Experts of a small language model: 96 GELU neurons an expert, 8 picks a token.
Below are experts of layer 6 (counted from 0) of a mixture-of-experts language model. Rows are named router (the router's row for the expert), up (a neuron's input weights, with its number), down (a neuron's output weights, with its number) and show model dimensions 384-447. Each number is 128 + 24 x the weight over its row's rms, rounded and kept within 0 to 255. Numbers have three digits each.
Before each expert's rows: a language model's description of what the expert responds to; "raises" lists some tokens whose logits its average output raises strongly, later layers aside. This comes from a sample of Wikipedia text that the model never trained on.

# expert 27
What it handles: Syllables after S
raises: "mel", "ph", "ning", "él", "hill", "ball"
router:144122145119094148136156090090127108142140093093122142153117104122161127114112127109125117132120116151146078101124141173088131096080125126141104127125125130148088141135147108074156145121129183
up0:111144123181103167138107127164091124079112160139136130147134140149139144097132125144095178115125164118102147083109146100129143130098138084091085110129133143129131090154139107133118141136146129
down0:125078135157135152133101089166101140128109121118127105129152082120163168098139119125159129107119115109094127146170110149115109130149054142117118135110134159129088069153113097169175126176128124
up1:108115138140120104159150089092134114150147110113162112109118102121103138130125160103122111138151122165156094151143080125129123134108145141194128139091093127133122117101097153136186100115141140
down1:102110117145120156145155139134128127117132124104081097165114114132121103147105136150113140131103146160120088152094106159085111103132113113099167118109158100176158138164092111130073143155151109
up2:191160088111134132128110121120160122112144112129137145094171125073196137114146135129148119140100139070111118135124133139129137143121148099105140140119064150133117101098159106129158104121153158
down2:135144090110116137139175114083120129110115132099142107142154126149123109119155134098137124092122087112127130144169132113150129081156120081140117169141133116137096104147101135170125152120088089
up3:119114158160110136134155093139056147146137129107158139126150117192133115117150121088153114113114147138126165141143141088126150155138105122140136100102169129141114128148114175109181157085116136
down3:160085118135130132150102115103102147184139116110138102139124169111153119127131100137107168112113128142152149119098139156135089109148130161125120149145119128088130128185148115148125111123143122
up4:152180097123092155114145113137079163104114140083068122153101127114127096096128130117128118131113127168114078125152121134132099139121096145128156102128190150134149127145111135138150135083116109
down4:106151125148091128137125180137148122107143118137127140171111110082137134111116116127089143102103115092121140126115123145140121110136132115132122160143130169154120134131133112117142111148131115
up5:102096137155155165107151185121135130140091123143158118172122077125127134124146124144153126128118137116150123110134090144114128165133106091071144123126125094143110166110117128098162149133121086
down5:149117121138130169078126144109093164123139127107110130139140073115173124113164144131134078147139163115127115153154136119153123114149144128133132140154125120106113132148102129134121118123108115
up6:131107146147097163113082128146115122115088148136147064118129125147104124152137108133139114141099114093145113095123097137150133093190114117117143145088154140119122151141090149188102163123125146
down6:122135148140154110121081149197148112155101118140105122123080153154074125075158158100096094130124113139136135134145131119156069090139143090089150144120120141110128104145131152129114107101083105
up7:138117164121111100153149149118118133171163142120158081152143184139177133106179108120150140180142103107126131111112084113131102128123173139114107132119093158116146110177123144138102148192165106
down7:142111124139148126174119119134116167163142115123138102155117174125121141148129112108086139155106146167127123126126110142088109140067111111115109146144181147128117123128079155120132144152133095
up8:114141133100144132129141118137147149145148087074143147142139143147126158098151095102109134135166117117160136075119110140106129129141204109101127138169120120142137137112068096117158088156130131
down8:161153116160153120158106164130109135120095143152156092121123133144155141108096161132155115116130133108117120139116147133142107124112134140187126126149125145131103121124112162131146117127145105
up9:102160095110091139145095162156118122108172120101130144105121118121156155108099111113178083189145140140144145150113125135156137129082143161108110091107107186113148148119121096144109155157123157
down9:090155137117178124142132148117126152167155119090150145093150139112107161179131148108197140068121162144142107165056100107147132139140118106139150117129117134112121136127186137129163099131154124
up10:168119135131146100126158122110086127114177107189128149153109150107148162137116145183104136093114117091104134108144124137080161133108129103109109107153157123146094125126114120142179149085068115
down10:141139161148127087136111107130149137136135133138123133128162120107093089140162086130147135081155114135145120169128112163169127142074129101104146100152090138130119110150124122149098124101131138
up11:148111103143161175105089136117163150108073185130151168165094158099149133137088103157168161148132105140100136152172108097154109118095128119099113148119144115080119121128119116120124140153123119
down11:135091171135126133130104128182148173175134127179147167107126117158111076073146117110119109118123130085077090143163137128113120158164124083118147128169145130102101099111092099076147136116104152
up12:109154132080124144112155156174102151149165135103124151122150116149159151129170106122125105136144162098162123141117173193102147147167098133111132136124101154172145132143108114178085109117106124
down12:144078090166138134200141188131088143141123165142147129053137123107078135132118119127141138168113157127093107144124132141144117156116118137145145106149143120085119117146127114097148110127150117
up13:192108150108102136137128121114127158128127109040148083162142150118116123154101103101118124147157091161119111145135165086146135149118104145147143114116147108155092133135150118144148136095099138
down13:149107168168102137127102121172127131111111102143124104159091148138133148135145097144118115105129142164120135102140158122143118123124102138089186154168106112149156141132081121174122123130098087
up14:185081106123131123191102122169159123144121134097134109186158110125118170141137151106079109140132116127121157154163113094125115183116111123138128152085135120179116120136144119114161100134138125
down14:169129094142106167085110140121150089147113094116131129107118125134134125163154157078117116077115137092157118128156109109158175175161061142088159165147126091136143111136113126144162153138105098
up15:111126098163136131130150189125120120090159159128122081123150117099159117126160090077152159123124135129128090116159156146103141082150126111139102137128150080110116176115125122162145090133106135
down15:150116121122136136146117141094125151128166132084102146160144069134131104140117119108153145131102169117098167194129127095118128130092165111102166085116113128104110148104163164113101087133116165
up16:150113164201146144130121137130137091090138107150135152119139122130134144172103171128148118148106113144096135119151084139156106122096131147126135143103148136154141149157135135133176102142132093
down16:128120100129151117135097126141087139160110089130134127087151159161139125154130114119146098158133106056125124145106139120111121099087086167124142109126082143157159102128143082121117129096090142
up17:130123114156139142147140084104093139115133131131123135122124131143137107160120138154136138132126072128090102159131122148111113139159125151113129121147113066154097102125101128196122114084095122
down17:109143153107112121131114157151119113091148114108112065141125136111111107182116114155191147111090109092131113110141122136119166172147135154122094143105126118128135133117119106099095101080094130
up18:111132124111137118138127136134101162150111140117110172144129140139096091128145154119123125071086130141159095139132124118144086122158165170137138107146105089154111130113125146139127140118096141
down18:106177071133130118110143120110132145145145143138119135163178089085122088109124129142145138150115163093114138133135072139124109104107121139104134146136167128165138075116146141182129134131150105
up19:100104132131118134099055095144180133138128155101145122150142100136144096115137113148057177126131115124140107104117129166109126126151135108141139135106162161111136069121127140122172174153092123
down19:144147125109087161100156152136139178174098126126164144165113144085127105098167116173109140165088111113119187099188131105103156107141107120119128119152096124142184132161121122131114152101112193
up20:115135132099132138098075112109134144151146131099171110117129132105144149111077102099137111162171117099113119130114110150093130126150163093116140142149137129090182128139157113117105130152129113
down20:139165099159127110143123157160100121113122144165117130114150121141123145122159110117148136151128179160150134124128116100119138096113121133128125118104085107099143139153103100144149124143128096
up21:123124103111113153124090126109106144124114108159089111110105159164154115151159110123149122081152078122097145154155161113107090129134142147139123153097131096127091146142175151108167124153164147
down21:148140122154185122113096107171099168138138136128194124193178129165183109123128116116113136114062110131158092123099087162079123105123136086126126135159148124140093139178089138134101132141138139
up22:148134132125123083145132136118097113079162142133171123152142125101121158107166124101133168097126121111134134126155140138110120126132120105160146096138145126156124112113137132125148167145092116
down22:122114096111168090086149152114112165156105152151083132108145123122151116132112154146195120179109132099139127128117094130125117157195111140110113134141109079110118086171118137122106148084112157
up23:146135107153111124144151129122157146088110115134096125143127128133132117107126114083105164116128121119117124141109129119127169061090087118132130114153080143144132118178134155106126136160160161
down23:112114092149153099109101073109122126120123133106159157136163122125127177141124122114154165122103104097146134119135137151115132088177118120149114159107121123090126109163170172118135111169129152
up24:089113139139138159130128141086111073150172085134130137115126113171153167147164097091144118139155140102132119159105154156102128097111142116131164112169093153157111145137135165124159141135155127
down24:172155106130166133112123205101137117088151152128139107123164100113118161122123112104148105116078123158168080134144071113133118089133115106125140108116151135106154082107104076129108130129167130
up25:106148122106144117099127148121092119122105147079113130138148136131167121095146127107171147125125156168092102128161117124136127109127129155147152144122124113149155167150166144150097104125120147
down25:119070123114147141106124137127173065122095137093096154120143102122178127141160158127114126100152117115099139082139121083078091114107154149115079132131140148167109114127135107138159094124135133
up26:126123107124132139129140126143115120134164146184110143070115118103139108114122122081138109138137108120136106117129132142120142136160165124105133126074149135108065168131127107115171129162122118
down26:097126111132100129176136116103109141097151143116114114113118164106102097153165119117156109112103105126144106162069117126107115131113097156091132130106096097154135105115139128147116135099124071
up27:131146113133118124141103096118136135159157128106117161142176119089128164104103183183130145118162099129099144116097076138146129116083116129135131134109110143115086160135119122151085139128099126
down27:104155121123086134121157093097110113158132111127155137132101155124090121129143147113158180117197152138123097087135123125126156148169120169181142104149097075168150134133116136158163087097120108
up28:091148102150144136135111130138152093125150202112126138136104148115103141104131111056151142138130149117127147107133160132142121122119154104158120132133101134141119079154096116129115113124159044
down28:094107168127116136143150154148154136121128131083139090148157157117107154167177099159133167092089133157073129118111125109133110128083144115162134169132129120102111113134064118123180168136157103
up29:155124132112139153102162118090122027126137108122110110150124129148193111136128108145134116120134131159145126145120130146103166145139116126068121136132107130138109152153144117161132119171188125
down29:157149140104150105106150115130103113092120157083141101084119121102126119151091144132096148106151086150101110124092122176124151149135138148121110147113134117144175127085133109138142112128151119
up30:137173138113132152105146111112097112147128091075205150124106138102161096108110109134165118169105110106153112137145156165119164112065102158127142122169087087163176121134107152104111148099125132
down30:130146157117167149143146169103150149110109162132116067142145113072128125126115095158172135091123139097141099109123133124140122153109138096145144085146122111080123132125137079130111111130167094
up31:111104094122104137145133124124118119101124140147092143052103098144122159179162109122145157116129141137171115165108128130161139159106138103136154148107106114106121145156092112145126122156116117
down31:132125110142095092132149148147082160170137083138144124096116133091146143120159124145124142133140155130120112163118174158139114110091113106140106149175157120094151149117091121074133128110171113
up32:189108096090075115131125128081139101150130096154150142104121157146117134146104124096119112105126100195134123161120145140127131117139148145133112131107120096151098105121149148120151158159130159
down32:119116103148151132107131106101149121109150164122132103089117140132153098178106158149120193121156109130148118120088134137135181131108162128134167137079132133124185134105144114132078127143174108
up33:117134159193126141140139116129116096152162115119115177100112138121132147109071129131113091122147137151094114067158131127128153120108124106140168121122155147148134138109132147113121167144107106
down33:128139086165122089154123087104162115116161114120112194114107160156164126167131109113138145079130155141088138144081104121141119124127106167110176113159125111155139153163147112158137095114099143
up34:142093126116145127127117150118108104108137115152144185133148092140122134119135147174118137101142156139137138141153100147160154145107138087137107142073134160159095123164100113105115102095110152
down34:136162141137138129119129134144070130152149099158103120167110184141139107125098150162101110127158096108128112117161120122145118106146132123175100150115102110116143175111103138113145104110115120
up35:159162098141113105110116136128154071148096163127156134125057141162108131165096123120122130107124131126150149125139137112145158101108118126133157147138079154103100133157168160108149108149113118
down35:142096149164172106140147103128111165123132077134133133126154122107114150122139088135132092105133114167165145130116175194108138133161118115182105114101089152088166114105102120103145107148144120
up36:142148112153149119138162085130130131083111166154100148177112133140141115098105107132152173147155125120147106110127123100104116160138122127127081102131099126124145100183140131159113070152131115
down36:096143142130106113105154172174148140096159110115119146155134097151104112103116093164055092115150168160126132132108130148126135113141137080116113145112152092193114104122136096122144099122123121
up37:126134105136123127161107154150121124091161124132166126183104194136120116149121113126134098131112115155103145099107143096140119149127188128126095164141143089165103134106111117148128161115117150
down37:130130155119161138128102087102134109105190161143122099123130116157157100118081132106142145087113114072130112142118146128130104133132138151148140167110150148108122093107161136146120112133152111
up38:074157128127129133120152139115091139119140090133124189123138201105107108111176095094146152124125115101139136088113111121132096131088102115125133127090126108128139093109109127154106106116097168
down38:129149155170167158065131148162133124083113133152142131127106113148113127142136144111130102109115124161132152096131138118116106134152145116142106142147139144121105165113138136108103093166144120
up39:107109130125101160127113151134126145192171100138101114121118181117064110158112132088214125147126124118187152126124137139091145150152131164126151162181163096149114137108122126143111113121092155
down39:133143064145120152144065127132142154096143152181134155117173132116134135137095048137129189123102131149109147126118119157151066149065161133138153126140158135110121146151106123155165154100162070
up40:135089122160116106133136152126118112129160139112136175142166141093135156097141084070114140114120129129143108109150123135107172118095111160182133124144113153140139135152178112156101126121147152
down40:146077141102109129186132173148181144120166127143137118099136110131107138116125184126124104129142116127081146095112156145137155128154160111112142080146112171122144122120136136161110099149125134
up41:096180162149118166152122118112110162065161094146104144182116130109117133116101158134109124128121192140125152145144124157139102150115124153088128128109137131099125110108103091143153113104109139
down41:132128160156089132131134119136107169150177147093145130156126140100164149129168138152105095124146143092118129114127102142139078160131111102115144162118133161103115121164134100136171148125143111
up42:117139113151159147136146124109160160101134140101138146094106127091094142111152169097107115147103104148114115127160128095159117149154062143127123108156119126118115121128062167118158128113118149
down42:106098097127138142123108153136091109132136133148133148132116160124129116138130172123084151135101111102151144147116084089162124116135159092111126117089137169136149123098135087126109104137127113
up43:150096109121100134169154140111109120144114140109144115122114104140103138132108082137149166207137057125142134173124105115147137132095094153156130165125112094137098107134089113140089124149096143
down43:143133158125172146146132147099101121107114109157111132128144141168132104138126114097160189104091134094149113111155091107119144184127112138145142124141121093120127075096090138113114151069134116
up44:122114120105088166135139105124124127103122135114118109132129171089140135130126138142140096104154156117170149091147104146105129157125118175151131140120135087130133136089211096173093100143100132
down44:158122073107116081105096141147141147114125116143121134133072093151136118151063172135126125106144141122103113112150116114150128136126099112112097129128099139169064144116133176101122093101159122
up45:151141167139107119098087130090108166142095121116181158142098121121158112113110126150112133136097139110138127131116084128153074095085135105161150123152121155115119089103157079092135119144096114
down45:146148152127137163133095097144118121134118128114154130166146094159086127098084149129149159126163124115111127148118141111084144113160116149121147098119125129111098124155136083153172117157127117
up46:148120123150130143096135113123150139122113104155109118125139129130118158148151158132125108117114128145124143106143076131114104123075101109089102130082144125132151146126190108150127088146141168
down46:123133127089137160113132102134144133126119107093092170143112183098177077129157136138094131114089130101139067084145135137117083127114093180093124130113151148134137130094124180158134074092074152
up47:099122150145137171130103111152128089137112129128110107103138117114116121128100085150099141153132161082158143110137093142167174120133153099152176116112153092102145146120131123121128143118132125
down47:136102165091120152110133105164148131123111153101150109116110118103109104115119167110167107130124100132090124135138128143157125119136142115149085120170139125115168092111148097160126157128138099
up48:128131141177116169129129099098113153112100110091119167116122115172125131170153141128090142145150096139130121151136138151135106176131138147095129102165111139155151075105117153103123154134065098
down48:138153093124122086120152113135108107150134139146119076102129137105159110131108121096114109127114148094075110113109114137139122110123117138175122086138106108141163173114145070123164122094106142